Experts of a small language model: 2 picks a token, a shared expert of 128 neurons.
Below are experts of layer 7 (counted from 0) of a mixture-of-experts language model. Rows are named router (the router's row for the expert), up (a neuron's input weights, with its number), down (a neuron's output weights, with its number) and show model dimensions 0-191. Each number is 128 + 32 x the weight over its row's rms, rounded and kept within 0 to 255. Numbers have three digits each.
After each expert's rows: "comes before" lists some tokens at least twice as common just after its tokens as in all text. This comes from a sample of Wikipedia text that the model never trained on. Tokens count by the router's weight.

# expert 35
router:141181154131105131199146102129089107107095164171148127131117186159139145158054135108137106096133085073085145089140104117131101128161158091171129124162171082128142174153104127111154129141144111123179073114095127116095139103115113138155164110108112114102159075084106152125144135126179116079189207115169177168108144192100152132143168132034127128159080156099098076079142095104187161053092169142190114185161084123202125147139118146073179095121114160135149103125118134121075155172106125190138098136081162165159130113156112146087127107126098128129177082107127105129124092144133088110
up0:088138119217080128103083172197155184128131121091133121099140148123101159107174116161087140112136150176157144110137126106125120101070137057166125133182159106176130139111089120153153125103160139119120076093097095109102184210100151117151165147154171145128103126055132095077197128127133141130133114135095135096145126213154189190087098186118131118120120089108179125161130123151131211141112127117110103093124077113167133104133138132159162138160192156089114120075093091143150121140125152126104087096106126183093148057077109147066132114055108161110165119169138131128093117130141115106
down0:140104117109088149164135106208163193101119166134166137115127115146113134091068175131107121111140161204110184099104126095138144154108124172141128163151090121107120113128177037155097099147135099162088129102119106131142103155124133140099156113102145129092173114208098183105123141131112087115129164114164156088057121099113087156113135144097120089121116079152121134149105094082153156109183103144175191179077092145141079073081098103138153113099065116152142191122163079104182201128126119144165190102137147123163138145175074132100135141099140103144123163116140146158072075131184184138
comes before: "\n", "000", "ide", "ep", " but", " which"

# expert 33
router:126125135108130123143172145168138128105110146194173073107180153163128169159090095116163160097062121119103134120197057117100145114142188118100135117158175085132106162135090087124152102132162102115122061105042102148118160189110091128131115116103143175059144135135150122105127157115165069128144131090147156152127129154154103150113159103116150125125132132086132120053181115126092164100128201113147095171145070122170132203108164118131120100169058129106084091082127105158095200178059111145145146161185153173108121113155146162097175121132156156118102149161121140159088129124093076090
up0:095142122118180136177109125123136118115111125164111140170120093138149158136095199117088117109101148133182166138115062108121124171132119120115100175088082181167133129152148159087155128147107115098094051123078059183113144145099112119129152096129132117123160147138127034118166140113112039090157103070128170157103169093141170117156144115145144105166128148131185119084101109045113068105136159169145124184140157065147129200155195172138143129141155138134094125130102114107133184126106083144195150165116164163089063131117109120143102081129120149076119065136157159175154098141106153154
down0:189126163113161130147074125146169090134157060113113164116139095112122139178178147109175082135128113062182141183126084165138095123096095138195147153120100131068146161181119166099118159151074177202108123139132143114094093111117134075143142114089093111114103094186181165156137153187141212139096144110101148155136127129050232100154110124148131158107150080084175118174148142130117110106111123157127137100152147115098112173196104072131129079114147112124100093109092093142089104144143102139093139077171152084115150094133146101122170103125153099123137109076099173135102113107080137154
comes before: "\n", " ", " A", " USA", " S", " N"

# expert 52
router:156187097153130105122162124154098218117098094152131138123156123159148179118084123137121147152105140109098124150099116080095104150127188137153126119122115113114137207166161074095176088113145095152132137135075130182120111148121097095080123149160186109079113137130144058155083165140187127111140181154114202116111089194154177144101161137094169099097096124107161122098124122149100136104121172122113155198173094126156122142108141096143112073098106205106154106105095104150134151171120102116118159156158207145072137024151054146092173102122138150140137143153098097175102127112108116096
up0:109126051113082124153098129156117120149126136151190125110141158156161164127115147091105154112115180139089100137127117110098150075106126108138155180077150123152065150167131129141140106073177128094136107078126141146118170181090130106130132110087105179157098167143138094100079205145153120100120128062135157124161119157140130177186116143091120086164109138163145142089116112138112135167075111178114078141168106013129109141131102093132129160162108117134119144154155124092108161148148142088106084170160121234099126187106134148157139088081088116119202070185123157185135081094104093136
down0:098193177104150144151180164133143146158120144152139163130113149180110145124150119160117098155116142074126082135130145140145099080070120136155129174089145092104090096109120130086112129153124125086142204087119129103104161091103117152123161153172147160180025085102125097163129141133090213134155108139112134133129122098128150065121161164120141084132157211095191136180116172103138150113088109157146142093124163120141115125144110173156143092102144141107139145102085088143091127128074076124158129107125097156092094142180247148188113115153109151175133158074154115058109086102122114079
comes before: " |", " ", " was", "able", " had", "ells"

# expert 4
router:113140053115123116137116120165124122109123089178178162083146151154180208147109110129099125149107118070139137163105102135054088116114188088112126134120148129137142099154116123168172187118156094135114097114096076156071131161115053120109108118143148194056163146128130106105132114153143081095157168119178148140116089200107177157115178138124124109115116163117173093080112117100116163119131182139132129141149108133140081179169126108115122088114112175102138072095158116114150167205089075168168132162143188118144100024132065139075141105108126132149150121102141123165160103156155085148
up0:150101190161134187169121126156108141098125100173084072112108105151109134178178090088139074117154125112145091096143084103156176140232103082144077184090158149164168104152146159112130107177107146154140165133117103134107058137135121166150122126145107117083150187065101128078101176137169089114126143101174143144170161091123150135123098088127165106131090111112153111090103143160134159106142165105124063128181118113131142205116081083159136072157132198060155149114127153094116168124083122115124164115145163120133163174116152106139109074167118152172164175140103140148113070173106113101
down0:108103137180142076204106101084148094119125170072152112087158138121168150094137145157170139188131168128140205131148128179104168107177110064135123166129130144120105070103103166152139093130132100105168103095120135057217050094132114099138136133111155119133080140145134089191099099120103123154139160054081141120079122135153131146116089119143128183131173169100095120101113089071171124135167114087154129125191104111086111114119124114205129107131117112113172084110094111082102140147053119137142128108196096119090102118145120142143147187177161158127126142152136104132130140192194118131
comes before: " |", ".", " 0", " 1", " 2", " 8"

# expert 16
router:131148100139097152102130141204078124096130151133125147091128125158164153117120149152144148102127122071162078141163051094076102112120159102117147160139165074128104175137111169119148131101119136102150100144091111138107148140108135135169111135127148168113140160145139093088078160132136039079168164077122160198082093151104205148082147135118112156142089142096133133092170111127097142105082212142199095149187050070106130177094146170140145167192080135106130078106166139140095168187100132146183131171125155114162090136125102121114114095121122123148155130098111104190120109062172112155
up0:137142116145117145142110092157093149188101099151167122092174142142146080178104186144184100151114137171122091122181116132109121109112117110121116079156119103140140148064154101085217197084133135115151098111112078118105185069134115135119053112117125123143110156146134141107175134189104107099134132107144109166104182157131168107083150137090111095095140149097161099108142090125069101115129109172138124198113130140098147122102123185120131121168100106107072116122132176168098139161133111130139211116122136194088108126157109169149175120158147068186239109100129162106172067125155082157
down0:158142112126127170192153136116135141049118163167092123112125137123103151133118108124137069133140115183185141124087159176105115098146188101123124131169095161087074102106136163142090142173041153106095125080125177092158142166148147110123105110123114102109142118159030059186176141083167044128156106126149174173137120154086150162098147093156112093194116110115147135120141104114131097094044175119123097148124154140153132136138071129089114147128110143146112137143121092121097113110186161139118110203167099097179157154153167098084137106084091155106106159149090120116041127133155129150
comes before: "i", "a", ",", "an", " (", "ov"